{"rope_fraction": 1.0, "init_std_o": 0.0, "init_std_down": 0.0, "decay_shape": "linear"}
Below are experts of layer 5 (counted from 0) of a mixture-of-experts language model. Rows are named router (the router's row for the expert), gate (a neuron's input weights, with its number), up (a neuron's input weights, with its number), down (a neuron's output weights, with its number) and show model dimensions 64-127. Each number is 128 + 24 x the weight over its row's rms, rounded and kept within 0 to 255. Numbers have three digits each.
Before each expert's rows: "comes before" lists some tokens at least twice as common just after its tokens as in all text; "gets" lists some tokens that make up at least twice as much of what it gets as of all text. This comes from a sample of Wikipedia text that the model never trained on. Tokens count by the router's weight.

# expert 126
comes before: " |", "4", "5", "1", "2", "6"
gets: "8", "6", "3", "1", "7", "2"
router:111123126133113132121103126110113055110076113162097154111126125076104095137119076100137160118100126116124128123164128144155085090129099152125118119140124132141127103133110191160102106110145142
gate0:092079096152118156125095126108086097158131120079131136131098109166137105122129100096172142142111106096119177127154113106127131117143148125130109110145114166117167123138136137139110107116154125
up0:141113157085135086093085151069141123088127158123172154142126145125096128106116133124087120106148085119165074120125131151145117165132132109089133140163128089116103124143155138133138147122121145
down0:137111154100137132092155119109154127068133096124139177141135205151098134127113131133077120129102136120136095125090103084121109109096117107150116110132135131105128123117150132120129168161100118
gate1:170105158117127126135122102125124101123070123156148139125124122123091128125151129133109116164123110094126096150148095128112127151164109121122122118206150095100122142115119156148130142158122162
up1:114141101112110135112110099122158121106123144160134140124149102102140172125146144129121109115134069105124152171146090142111134170117126142150104145117146119078130078090112130092099098160124149
down1:091121120125136138133119160088134141149129121113127126107126069136091152147131142126157139113130154084117107141156101103077094129091120143095134138081151118079136143128156133108159096176145140
gate2:097111113148124109085113116118070123112100132101121123093127133105130117104137138134159150125126166109180147139159177143103146116126172095146131152112110154106126162151141148147143126099118124
up2:111101121142139134147097145110125144129057118091120105152120146097147113136138120139115133100125079160139133134114105125138094146097077144134161129116175113120151143098132133131128125086126146
down2:151109118132118121139134093128141129115160091101125158148147134098152162149160127140129136114099102124119087087096158170154143171155127093132145128135085131185092132158127122117104097143125120
gate3:115140115159133115123113102139142138145127170146131152142136124092129084119137085096156131130126117086127096143100156169148155099118116140093106115159140180124125098075118153155123108159166149
up3:130156124133175149095148109108114140128120158113124125114135129154171128137147131160123131135135122096145141091128185142119127127148119102165167134176107101152098109150109155142142133109104131
down3:115138149125130113138136160135138126100142130167152145174123112109128143124113158158105144101144133105135107129105112159137108141175117133152129108122167119133111172138121148125147175089155142
gate4:157115087119141160134144109150131097147135126143153123133159154141123127154167165067119122150106128106124126148137102133133152106133174131142093093140120110111132134161153115093132138064137148
up4:164111118121171196110125138136097087122096136145142138126128169114110131141141159121118123138087129132144113115120147091109120114146130172101095130108125120116107134182121108128184146137089094
down4:127108130160153163134132107131127120152139159146107150165123174130144136135098113142120160129143124152145147102134163118168114109158144146135109107116140123113096085130100099149198110095129129
gate5:146072154156134101087145148137136086127136134141136161099102119181122140133150115121124123159147137104136080167137146129139113151160100117132116139117126106076146083132153130147117136116124187
up5:140119124152099116130131132115128108138183124128127182136101125125114114123156112134121055123138097100103133145155140100084108146132163085127118172086109100134128122120092124131104087084109126
down5:166190143144159142115130119139141134088115114122167091144136099104123119132136149136115136111129139139142164170152156082137140108092151128158118171159103088145115104149111139164126140123109103
gate6:135116139100099118129119117109120132112146179116127119117139163158164134080134145050109155141122126116145164130118108147120121138137145129145140146139126143144129170115151159127131139128119138
up6:168159117149117118144119159121115100139117155145100145097139146115155151148135157164152113086160112113164121126119102079147142149080106100100137096148111120114155129128119086114152134106130114
down6:126098104086099100063132085136105166142162136134099130110153135160091159108095134122143151134121136140158126156137136112101082116135147156108121115136121153137128129137112103067106119075166150
gate7:150144108091123129145114134136100144104092122162112121164088134128105103130088108105151098090114154099061089157147163133134097092135142128102148135105127119125126158118140127191127106120137106
up7:165134174089095122156123083171158106087171115128121149117137103080144116130129146121149126158095152134089119143157137113128095124124131123135158171135122118144147093106159138126133149117129132
down7:156107112096104153127165141153088099125131139120088110158086128120114149135140106101171105151118148162158133087179146123114106125093150152141110165108118167132143152080148135159124144114153151
gate8:115095140122149092159176115115098125117130107122139123089128154130119176148115115117143122105178139094132145125123094095138137085144173146129133182124107111124126167141146163169088119120178108
up8:132093140105133091140130143149153170114153106139099124129148125171176133126120121141129123155096117117126112106162151141107112127125112106139131146131152135145109088144067150145112134146114133
down8:135121135161139067126160099124128078115103091134133148148134137109158093133101135145132098132077140158126144166137135142126119100106109094116154124128127162109116123091093143158144146162087086
gate9:127157101141141140161142130130125073127101141136112144105188127125152129093123126074135133156136139114101085109082163091127119137149112114143179153141145128107102111134147117131124106114141098
up9:107102147175133145113141123104169146111126121140119149118100110141145153139137123109130114150170091151090118144121072145142096130156153132138157133128078119127115142082095161139122110154148149
down9:117130150121090151069199094111126127147134127166121138122155134137159105114157121108122151126142136140107119110109115100117124133112101100126101085122091140123144152068126106137137172078139124
gate10:135154138137094101122104161172107098124136103143127127143114158160137126108128100109125099128114115127088132151131118098092143101142131122121188126124110124116154151139140142153118070163062124
up10:100117093122071156131137120175110145094108123116110148147124113120185091108104135119125164172175146146126175130142167157150162126146128112146148130111143130101106159133157120154120164091137126
down10:125127102129113115139095126145138155164113146135150110109106132111120156174111141140174159162114135132095136125136166124149120102131142145098158119118108113091087145127153088129198091159158085
gate11:152112132104126155117111169108141139141134105174115163137108040124113117128106096127116153116096133115100133114119104146108100109137105106085089139136103115114126122102137162115112086159142157
up11:075129111121117167091113121152119140096136090118088156119089119110144160121112125165142121144067084090140100169123172146138128130136122135107164119119152139105109111103150151177132120067125068
down11:158123097164126157099149103140134093122120135069135132113122135134130122140119122115085127142146144171138143142113147151127120141166148103173131161112082134133149120151150156116130123189094092
gate12:072133165138106098177113097141152079166104106177134111112136115127125133144115103090167092116124091103131104095141123140146071123114134103119113123156155092122160149139119160137087111130138179
up12:124137119144131163117150091156097173148157096109097130147136166094135129111113150098169138137130101106115117171128133176108136087150139121152094135152129056111131148152110107142132131091141125
down12:140085137127133138118155109146114123124164128186121119142136131098142142134129153135157148086096101142133146145137141123105096118147147132147104089108076105150121140111134139205125139158152106
gate13:141110136175100106122103127095115119142098125191145101127137122115126088101124109174107134126114147124113159149124107144130106125141159132149129160183135081123133096113163174142128115133142149
up13:115111135130109138123099142156114129153127129142132135110076124113125101149131114114096187149145117101095138132179133147113117108106166120131137133133114123120075097204131145119074116144121125
down13:082148164155141122164102094137127131122173122125134115175137141125096136107118135126124127154139106149159139132115122153165156144105101138076119102137106115151149132130125076100133130151141112
gate14:148160124138123118107078132094173069132082111137074124116129122102136114157142120126161183132122136116095133112136129112148129103130151137154143132122141114122135096108092129112094159156128158
up14:133149137099105140142143138164129161125123121164125161130144102113144110166144114114161137126128130113126087087124157130149094130142099094107157119104118168116113150154129131097108121139134187
down14:097152165157134100164104103139143106158148175157139147117150129121117154115111086115118138071120118099113103142171148121110107158110119163076132142154114125149128100100156156148100092122124135
gate15:105073139121126123172123159139119112145070119149120189138140154106131120150112150188154093149140119099130139174153094140154137118128125131132155132154127130121094137117134149139104129160156146
up15:115105110080119117118115170134128140125128168059117087164152099135114130114138165104108161104123110100139147104115140132120124124132119111138147107113129108155101122092152114117126144132117110
down15:084137101139140134087123124150084097096153127085133134159136142130118104137094164133105152120097126149116122106173083107110120140169146141146132091164137131130137077088126133124117109116121127
gate16:168106116134174126162086104116144117114075165188132111132111114125062101073192121060139090120106088116112115143150162137107142128152156126126143116123117151099159128122103139137113123142182153
up16:162128120108162153087127112122116139170146158096132129142129108143137141135142137135108154121084113140117140126213107136131153137102124120110109105096138158099172164137146123144105111143124141
down16:134145148147160122081116142096104124152139139140143115137109129145145119144127156116139130136139172095113131118128112084112150082127145115088113155164089123123109102190135125138150127122148154
gate17:136133148156177170132148134116124165100125119157144114117122176112113122105127114192158157139168128133113130161115119149164130125129143126138173110118098141084153106144146144078169108141149150
up17:133160131085130117122108102109140125111151138090104106138128145128152148139161124151118125113129122118150141100154139124117127130168138145125089144088131165157092162169142150183107130119130137
down17:139127108139130107106124130153119122121127108139160097107150107102128159144092134155107104060158127125161152180162136121146121115151133103150076132121167149127116136089089154169149148178119130
gate18:110117142120113122115064100091126067092138106149176143088097127131108130143107097117107116137092091132146140139142123132138122137141136171103118098152082063134119114111128157136109101119155155
up18:159123143123202143138124131168119154129141091072112103141129124118083150146149134113096173119151189115164096106128111092143116096132100103121125106130124138098107132123124167097114172142134153
down18:109109101102136128118171104121139152136123145142136139084151113125154123117107149105139113128120116120139153164107158106164127175161154142120140159128100154131147119137081058094122116131145141
gate19:110130124087143142127108127188111090063116148109110122125143145143142167156160103167166108109119135125129120100128140081135117099127133178133127141102146114149109104120068131116133134159141129
up19:138150177148162172161112155164120094151137130123129172120114104139128069130115208102142161168146122104123112095153108138158091084128161109112098102153100161114113130147098113117151119104140124
down19:172085121118122153114129133122131115138156149102114104138143156129148130146131165137125152151128117116122176107139125175129184098167111153089088128169095135123135086154132110132102168090142130
gate20:143113128101135111119080104117118128146098117154158148105121062123109079154122084153118178118108116108152154168110149112135169134121122174159083132164166120124159143117113131110120142124172138
up20:106108115151116161094134094116142070109104124172141106159139127119124157135110098113132123117148111100135164171121169117115136125156129156126180144146145150117085186117118118104147146143158109
down20:142157126137164104140148120130110122112118116115095123129143135146132120162116152152181180121086137119126084117132124100161097090137147177096106151097133094153121092169131088112123151113152136
gate21:151151147125105140142137111063137083105087114133114131127138125109115146108130114137124123120117127098145147147115118103071156148127153132082095117120115127105087170129116142170122097117125069
up21:072095151127102090125078158132151125069114117156149168131111132124095132102141146109123094158116085126146144111134101128128110080110118146128127112121136133087156188115122148201110094122123120
down21:080095126129087130127129117142132120138133126109124113159138143120118108131125167094111184144129109141117090113064125157136166118139105136119176115127125142107114108128125154142123155120122125

# expert 79
comes before: " |", "5", "6", "4", "7", "8"
gets: "7", "9", "6", "5", "8", "4"
router:137102117129127123114098113140067100121096125150120151100129135116105118171152114069134115125098146127150140113165116135140093119138153145128112102115148122181132086129088169143123099114120171
gate0:112077166146094151126183132122131177139143176172147145105124127104132126115162099101129093133105134115143101121110126167125125147132147084153117133167085097152114129170098123175139147097143125
up0:124167112159188142117118131092076109176094129113096137103108123121130137125102155125111157138132117091130116125130123126145099142142087123103141119135150146139137135089171101076103121168102142
down0:129119147088137106113102195111119065111122151124146083146113111171119158120111141110091126139100155094115143107166097147136121173135061138163134119122134101145142148071129145131138173112114178
gate1:132122116120130141112105108124162090120149089131115071100153128117124101148083070110118111073093124140123120136104123106124155134152131121138176163123088112144146089148154130106093142150147135
up1:164132182096102119141146179139148173136126129134127165164173104130120101101159154149122129123134113139097096099083091116135129085161173124109087159159098156124138134163134101153148118117112118
down1:121127110171144113119159150111121122135132137110126152116171174117113100100087103135097121109096100191139132155110155121160168111124122121072155133160112127108106125105162140113112156160079138
gate2:129149126110118110120164156111118148104139115129132146092132130121108117152150138141141163135130145066104119115158102114124160154113141119124095075126159143157143154127114163170135102079132094
up2:143077116188098135100118099142120128148140130125144118139150108136095122137148134105116076129156132113149079132127080075195083167118118107105110154100162102120100121164089119154124115077132103
down2:132143108121104174115118118095120107112137134117121149150149123148128126119181085132158145158135141156118099073151128171130116090127163124176111111147163157152148157160162113126153132108135099
gate3:158122106113131140155067126117122053118098120153124151094199140113113120108147158107158116108126150110114091118110165142111143107170152106128094139141102138096122123150153101096141134128136122
up3:096114162152190118113147081135122171153137160167123137129135091102121186091118125104112124113115114138147143132155090111130100124170130124139153110142148106129121155116129124144100114141119133
down3:091135150125148112140113134162114127074121117136089149077106106102126142108132081098090142124111121151130169126097150123157115159162188143157136111137124065130087118146137108174112123137112141
gate4:137163175164119157141172094139125169109106115134148137109147156178136140155125130137095109159136139099134092112109173135112099133123142099122115133127160118130103116146133123133115110129176157
up4:128091163122150125100112118120162155132163143145129168117096100124120122111137135137141151097104142104135135104111112128126121147135086123121159099100095176118096129113150150171125148166140137
down4:105104125140178138107101112088115130111086146092120095149082143104086115096159112116146113144180139128128144148171113127120136120126140118114157101150160117106137130153117132138138132097120164
gate5:133101130090149167124124155106115099154159164132106129151171122104097134104102143113088140120130121080173102121148134132114134127138127108106110138130097165107097154142071130150118112129135131
up5:099127140140103123117103114126110107071150103148156114117113143129148160134139107114169142074121158112124166162108128162139068084139107137119118128146142099128155123146124134173118145132131158
down5:137151130121137178108139112151128130119088143126126103119134161094117127155145137157133145139124154127161173094115135110127116093113123133198091128132146134154144149129140160135107137106153166
gate6:114145140125160125132109107144118105121100087120121120151112132090149115132077104114115100155129113122147156080144113150148134131080111155083159122160148099152079139109090141141141101105081096
up6:168157122116120142103143109126145130114149109137150128179120117144186052127150127124123142131122108096083106153135184148132150106121133112115132117130123139131137144100152138109074108095117120
down6:151082106130089138177097104111147145119127098103117172139110131120100095111135128129116110159147121115110140157147101135136122099186111132153117122129137135113152175109118108134118182116124123
gate7:134115112133068134181130142161151120102114080119142128152132170105127151170135124143114123148090128119102126147130195147128097111125125157167107110131118148137143151149074105128152175160112097
up7:143138135130134164155143095159118137144097127160169161124117105117161124118112131082115150165173152127137127120099097093132171123099086139122136167122112142127129162132194174126105150140171129
down7:180140137117143113103157100161173132086116118197104103119146096125129109129156131100099156148167109142152107122107098138139149125099123125135116139149170110118091114121146142136141106160128107
gate8:131121160104083160109171127127123135148117125110124088132138126133105084105126115136136100105153187114136126152141117125122198125087129088147126143075101106150097089113152068112097141154106098
up8:149168089134123114124123109114133107121132086133127111129117126061117089168121126126129123105112122100115054102101114134125106167140149098115093189124147129125156101137138100165130147124135091
down8:145095128134105132107119112149120128129121123112124107166074186115118130158145155103100177142148168165134132118127160104128138135094139110125097125118137110119141135116151118132128191155096140
gate9:104106108137155113104174175113154126123121166152095128118122120139101131167133095134149115116161112170125119152133158127091086108113125138139126116157101185109146145106174098087082106133107126
up9:141148119090148126125102148094113126114122140119102145148118128129126136156121118106097064124139144145134090121143090132183104159101097113128136141106128118100145146112090122160126122111115104
down9:147117116139097125130103131140116108155122143125130105121118103150149156113157111143158157143154146074150114101127105132132129189112134124131123128067189127150142132095135130156144095139097177
gate10:121116108119134142136129144124160123106098131135139151109161106094150109156165102125129170122123123132131119096076111128161135143186148144149117147080141139115086136157152105163112136076142196
up10:129122121137085107133087153135127113139133149127177096087186143120170105110121136105100131149170148130162119152104151107138132074132150083114113139151162192133110129092120101130175111132081135
down10:127161124123142093123112142116109130116157118105067131101153114101083175129137164113119142155137123122158168174121158136171113117162128090141148122122165102113094141170110117175154142079105154
gate11:153110153153130079127126100142120190137120114125178126137132162100137109135114160135143121123123135154152118106118132153149088135089118105110133139148138129114106131125110129144123134154132132
up11:133144133111200129109179088138136120103126150103138139118124179095153162141112122089161121116126160113163093157159141156162159113123164139136141131092140119116117145204132115119134106100138159
down11:134111122110160144073099141142114161153086189168103096144113115123117130151105126127159108107147140129146162116123139099159130127127123155103115080120123100168135140124160138121107113101135054
gate12:146124131129098113159098097114139165097102156167146154121124139123107141142124125096181148121116112109140149150104075144107113177099140132152133113116182088153126118135119115172128099117144132
up12:149146175107134145108133138108126136138135106110121090138102135119147147139106120130104113100197129130139094128137111122148119125089088108125132163144145120125124118133133112108122117100114087
down12:178117176173118117153143110127144177148135082083152113117102152112111122119097143156118137126161115151108129148171149140161138131119128083089155185129130137084095131139144121111125137157112080
gate13:125146150101112107133115114154078140103127134127144155139088136150099094132144125103091113157152136174154106144108156064130099129163116118139132120178149160133129107109142129112127132131117130
up13:157150103089140172081131121110137094138105141096115159114145168112140177119090108115145129138148146103157096106130051099144174128129115149097124121101110107186117143152121137130129163086131141
down13:153115115149114150163186098128131132114133150174120159140161133131130128090118113137167163102087107165131114121177075156126134126148126096140120164125110156113100137160122115131133123156123115
gate14:126114093136124135117100116085171131130089148165083143144077120120089100087096086119130112146143106125154114105125125167167156186172135107137145130096121159103152124108153149159103134091120123
up14:148127147126094139178133181131118132118198153131157136132169105136073106143104138103103150134140185103150135140142093136156177127099104110114119137143123116126102108102138170151133097099117105
down14:141109161147098091128141145123138119110082129113102112193095158155145140078104100122104111156120177162128178149103122182145140123164111149093116123129104125150116136141135118129135136127136146
gate15:129136135140111096131117119138122138145106125111130149076123082093113132098081132130161142162150136142156110198178129164135162118139114133109120143096123094147101125107123112097162139139128082
up15:108097115145115122109123157134098059098104094127138121124110135107140142106102125163150109111139159129129169135113174116125142131110086099132155175090110131114115177109149126165133145126125130
down15:120136108135176142134149165156118158150152109107121134120124145145113119140072149141116136143140129139092140150115133142111142120152147071090147135121094137077071148115100084126148122159151087
gate16:151140120129120126132122165133151112134097150114168121101124155123107082117104146127135164146164138166121142153162173143115095094072133158151125149138123129134100171149143148099090125152164159
up16:123120106164147141095093132144138115101128139110150127100145146134101091097147130121125134102139094166105152144071137097132146165143163158120141159105100101112116151141147130123143153140132124
down16:124141125132093138153106164117190148082120083091120111159094111142156157124138102106103153168153096132127165137117138151136110156128113102168129090104170132079133169138114128092140152123172130
gate17:103145104156161138099184146150138143141101132143134123112100163137129119150115105094158126146117089111077123118165155178126142117042109135126122105106100134104118127127180181125064109121148130
up17:122116143101132101116126087085129104125130108144127105124182130118134158139138097114156153088115110119140118094154112113136116130077115116119114160130155082135131120119148114124132142140144104
down17:178112157119135085148128125122120133124140094099159171171120144125086108122108124142100126099080137139184103091098124143137114117144087121128139147115174080128134143124136140129124180141124118
gate18:148139142070133149133103138111158094097132181109128103153158140178129156083098120125110136124109102082156121139112132149138120109104134178127118142091117129105124166111159115068143121134136099
up18:183103118128149118156099133154092141103117143126099123132120139144158116123124082122152099151112107128125088117131121115101161165148126146154132148134139119206138095132125140127161166091156139
down18:170137169163152094131092112142143148114145127130087112120122124149125097125143095123143138092138123119088086089122121141136164157114103151130142142165147120166140063108113103093101086139092101
gate19:114110141135161125155081110123144114134124148148161132125126115113140091140159114100122132156129113104144055142109137148135130103125160154122112123099154104105150144104127127115128096111109146
up19:118156138131129129118129138106134111141132127150116113125146139121120120126140105115103132165133118135138151181106141121111132084152134124116106116129146144149127162070100167131169170133122106
down19:113129149084126143099126149124134154146131166141110116114124125129122127127124130156122108156130134106132174116132138155114103152123114118153117134117129180127145114123146125097141093105123172
gate20:099120160156118135113133115125125145096118163099111141111113106149162085135106182131110144146116133138091144137150141086119102123126117082116119144110190113099161099109096123114150101134106148
up20:109134107111116161132124101128128148139075114147108125103117130066147099142173148129153104154123098130082120110101141103112107096164144077107164137136133130151144153103103096119089112117086142
down20:129107122173100163124086124144122137167157149099140133142123116140156147151120114133132115143163161121123120136136111125096163146127148162126095139182129113117151142126138104114128098146151145
gate21:120142108163140116127146120155091111063140116110120156101157127113130126131108144142151084152140150100126152106141129129118114104152144143127131131148130143142115089125117108121135123135099174
up21:137145151104170112093092140081168137107078113103097147139163105129117084141135069114101149147103131121151144094149170109165136152074113143099080143145120134136105155142148126144119141113148137
down21:126134101106086163132150154079131144164110093155169119155104084130150142130111177171106162154153114155120114088100128131154133110097107064152094125133190120135093125116125113115134113100156094

# expert 71
comes before: " |", "),", "–19", ").", "–18", ";"
gets: "2", "1", "3", "7", "5", "4"
router:134096096131117126145105078128072113110112117135120145097134155105086113115122123107145120137119170157156143155186081138101133123168151115113141143072170158141114112076093149168137120115144143
gate0:155168118113170106120126137097135152129100156150119135091137092137123094150118104100109159110154137121105137088093203107106113114134136146167158121140108140136120136159122121122106162100177120
up0:142154151083132111161133134145128139114169113114097117147156116134141138132125151155150090143104090139172142095136133120130099162121110109102091077128163145111140123162145090105152124119151078
down0:121124105151157096143118103067140139130173109143136157122146186113118105138105137145105118111132152144130103145137111113103133119172125129116156139151102128107129114141129113137127174118115141
gate1:157107149109113147129159075119145164145133120152144107147161128135115138144139115146133153178073149111146109116116142097100123130149158180139124141129152132143126084112102133128134150144129152
up1:131104110135142088126139110086129146180132126119135147145120114147096100122168087136157082134125097122143124154108125125116092128128109122131145147125138159150114128110089077121069105130158117
down1:107135103143126155109116137124077178187132125115126150115106145090140121166172123158120072137098151107149163151112123135141098143154139099138109123127098146162136091112113148113162128122170093
gate2:156114123187129103081140106163140138117090126118130141142154120104112149122103115145107138126139112128160186062118144147140141083117111137173115121146180150133102101089143167106149124124152157
up2:157117114117131139132154140103124128128160115158128115140125120144121176112159102159188122128114108122054122109137159123115111074171162066120182137119113141133120134139119110117121113119156137
down2:156102193142138123088112129128161105183118108127143131109104149084130141125128149134118065147139122087124139181093158162121136143170105108136113104124141120128142128168149128076096093125137130
gate3:127111101120094168158096109178113085138102120145123133075140177132106140125135112107142106134097093055148134153152145131130118141092135144160207122117105135126144108101127113142108104151110127
up3:115113110143156124058115065153073090127155121109136142116110129118131162092161132135105064134108153161141162107111114124153133129111116135151131120120126116209101086193157152141128140154101132
down3:118137107124133125157153147141152108140097109076117140167138133123083157104105108132158103114151131123124143155116110147103110105182127089127106153100122175121113192156119135109156150112135112
gate4:141094119124113121130119086107108120133154104107152157122144097093104092108145137120189122142162152116120135150148123063082146115127100154126136119103111142141106083100133152138131117115122147
up4:100148118093153166127141180162187129121140113108092132130101136151138118144104101111116157102119143120117140091122161133144139109125131119141117103146173108100124167133120152128104156142132136
down4:107132141079142130148119155110108132098105135120148137108119137173071132119139122121133144121165164130116090075140140168103097143103106139150151125148139137125098123114142142097091089123108090
gate5:118081100141104118105125173111142148105148137159110105094110151139132119085121115171158101129174136128123115162096118162109159105109120132092116120141140117148155139090133114147126202122115135
up5:116125182152079143170128127109145095100155116159148175097128126140115093134117103114124193169128152083125119114173129110114166103123070156136135125123133120089122158128123150131117151163122167
down5:132127104154157140142169101138145146138139075126135140154083135096164139145064145197112114154163120159169155114123149144161102123140138092121119129156102158099094174124101110103165141141148115
gate6:125137128124131111121177112127144129138128126136093125114113199108116118088140125120146085101102107136094140123179102127160124126108123112143159158106129149118139149126132064079120170156145139
up6:164131128162138144159099111156135153126093147081121135112160101130124149122096138113177158121167148110157120113084124193127143143081116143097115119131135148126143157114151138150135137152092152
down6:159110165133137151127094132128138162136132122136121123160110092134108106136103124086093132104109155140123138107121119169163147102159148093153111102089115154159090070166148172134101132111123125
gate7:129110164120118128118100072129133123124113104097130169111109181139154135143161086105156127109123139146100120169118123095171157137132153172122099145152130137161124111129133139166126116103122146
up7:113145125141143147134105144155163128117117073131107160103084144123127131148124047154145151087146126134191141131121116169144155111148162171136107111104086116136092149149118108141132116146148185
down7:132126124142150126140087123124087130145115137124113121160152144098135163133105115042135133124127155134123123172111101160159151190116152160144132126128120144145112116122141118155129093134092103
gate8:115136104153108127126149157129121106153146149128111100119140127122164136119156103120173162147128097104114137110116111117124136083126132130160127138132143145132154165127123161112114076136130170
up8:140131137163133107109137097115117078107173137137132132123137146097126161089117163156115104127139128142133106080099131167106141145177141153115107128162158105126119153148105121130213094158100158
down8:141176166189102124162152096136130099129141134139120122156135158134118108098136103143142158137110143156095160160119096096119138098146146145146074183106103145122115106106154161130119165133097119
gate9:133108109164149095132149158107121140151105117130124125173127162104119133102127130098119107123070139095128135098123127096128076151143159147130128154145123146171153121109124146170111124137143111
up9:119109081136115203130147161146120131117112140123124128161121172128127109086127153146155130106110165110164136144126145150157122116133087146071139122114104159106097197150121137138098132144140127
down9:087145170139153108167067118085126107141117133158125120152129103165155087098094150126096131126085148110101121113115133138142129117118097183142125106126115148134164153070170141139112143111121124
gate10:144116100168129140112119141177115110152066096166144125142127118151126150162100122142176122131110111131133087112140136147113107135128182125155150102126116145149171139163154138173091154123106124
up10:127154128147140140114107129096094127136137137127145137140090046094122113145150107151128112099123122129080088153113150136133112170121146081114142102122132148174140110114129142156145121142130101
down10:124121147189123106097115126109079181142121099157147147143132084099119121124183130163146176074118118144118127162118116162129123143156147132096153144105150089125181136148113090112131112109129116
gate11:137125115151060105143121097106115133134083115139159143115120115095132094105138165138134129144090116098071171135123133111134093120099194161124141110103131096101200164119129121136098102125111179
up11:120111133107098133131131142131126147115111136137148095134125149095115143118116100075129107094104108098097156146138055147138113151152169132151125198114129104096151164130082139163116134142123166
down11:129104125153156122093133141119122107119160130102108112118139161138091153103145121089130097118143094145164132161108107157097133147133162154118141179084119136161149129119117136146131159143119143
gate12:102145119150164109125124132138092144143101151103095116093174102151127112164185111154166117147104103172160105167126140096120120128106109138100089130146126121161146087117148100122143094118100162
up12:083125147099101152130132107143113115143083116085169143116169134110108102100126115146150127158109131104158145102167180105114194125109143149107109163085096149132091110126125157121122119120143127
down12:137149149130105127154164079140156167165140128162131127156102133132123120133109130136135149126145121139149126194155149144143127193112106112116163114134108121099101114115133116136154138135145096
gate13:106079151154129160170133154129120095149121109093119148101129142122105132127143120151133155142110075118135142101147123083092140118132140164099146183112153185175096134163084093119157126118139088
up13:092050089112145145185110152131117127132116136117134113096120109171120085148130121155119086126140131092145128155125129107143116154119112136131141074076162114094149109148129117127080109127102121
down13:123138088086114089096098112123178141130132120137156148166106120149095122130138099148137130136149132088164132109114114083128095140124120132134118181120129156104136106122095082100139137131089135
gate14:179159131111140118136116082093151131108119121150091081111121127123114108138138119122169121149164120166149119158155172113112142146129098119127135105133111118150131123127085173132103131097140093
up14:097108117159130128119109125114142170110134165139144123116143180109091063091154105108163128102140121134153118123116132126077115153080139130119101142145121130100115129087115146102119150165135110
down14:157173121097130127148137114147127126137132090076144123123078171151121129104168124146110173162145145115170125172146172151113130163100097124149141129182165142145132140117148129129134108133127130
gate15:155129127170125118139142095113117114121113072142091135122097124117153137121113108127158137172141117103108085114113112151063174165133086113174144134118093115136070110120096150141144121099096138
up15:155154105168143118133082164119139095118110108116173147090156158141106132128088099151110145115132104135132132089151140117145088086128127104075112132149121131122135165176111116164134165140121152
down15:127121186136101140123150083157104155133132139144146107118146089119086119120141125116120145130065141133128142140101159139124096109110093108104132130131158120136109094100124141142079082102123084
gate16:158171119117139145112129100125172164118147148144126119117090111125088094172132141141149056143088126096151173150135110114136133106134137105092137147078158122110169157092072126135121127095112115
up16:129136133091135146199126151115128099099177139111104119092101122165119112137120158147128102153137141107153096163110116146160118121129113133134117129105141122108104140091111140116149122117111109
down16:158169114160087110123164124117153188163121134054116097126081159145103140107130109148137127127084142121133133123148129112156132129177133162118139146135118111136143113107127103128154132142140119
gate17:138127116106136115130140136114111125101176134129112117173129143110126107136169116124017099144155146115120123137114152115109112139159146102139134125107095107123159122148145165163113145127071115
up17:114108154113079128157122076117156121104140117139112123123140169126132160136094115103142141119104138148125113132148059127105136158131138121137117123115176090129160125147118148142164132146126134
down17:120124158110146145133087120124091134119105147103136114143139110117123144155082104082145133138069166091117174156156089119131161082127183140127167145108142139136119089120132116152170101123177155
gate18:145112079117133129131111104134159125110129141152158085101108146066126139146111106152103119105121123084140167134141174154163168112147090119135129113115183121112116136119153107154119133085069136
up18:139131118157153097147212136113134115107120124138151157156095154124183114087121132168134159121116153123091090095119117124137081125148076111145127097140136114101130126112122152128119086099098123
down18:138164123153154135197127142182097103132125194147087105156119166145138138097138118115134148094115117127137098156134160117142118108106126149125093123128141105158197124093157146144173122134155126
gate19:133143145158165096136110142159102127110118112067132162136131162128125106104161127126139117158060112127125116112087172111129128116132146150148141150123192126118109111075122157096128112099138161
up19:084100107151133148116123168128114118129147127123116127144135123112133137164141106124109136105115125148132135111130111161143112101140153131134125093134077098102147137123136059114117116146138152
down19:149151102146137115146114143155110137131097133170130124090145137110131125124140116169108135100115100201197182099146145137141125120116132153172150098123106133141143147113106120136086094145147172
gate20:150159122140126121199119141131126145174103133102107151149113157134102143129113116136176091162135154136145124166150135174149138149146148194088103130114124141138132170137123149135126108116115121
up20:130130164131130147115122124116161129096170163176147144129126110101113109146130133094136170153114135092115121108163162110167134156102130131140154149151121149156084121139133132093143144129118135
down20:152142122139128126153192192165135169162119150107112134127160145141095144115122127141077098119130131144122167173146128161141110129135109115129136147145140153158145168128146125146134100128147145
gate21:117124141144132140150107125130123138124169096121104093131122130132092110115135139150156120135125166088144085081105136150114113115134159149119159153142133127149107169087112190079140131117114136
up21:116112101169153123130128138136129120108115145146173099138113124078122116158143113147099129126145137172160126100105133107112147084090149128148125103090083118126205141127148088112095120110107119
down21:118143169132122138162143156129154064147178091106105107145153121118139112130074099109122123123130126116125124131147108178137163140098164132060129125139141134079097108105135097116132146109102125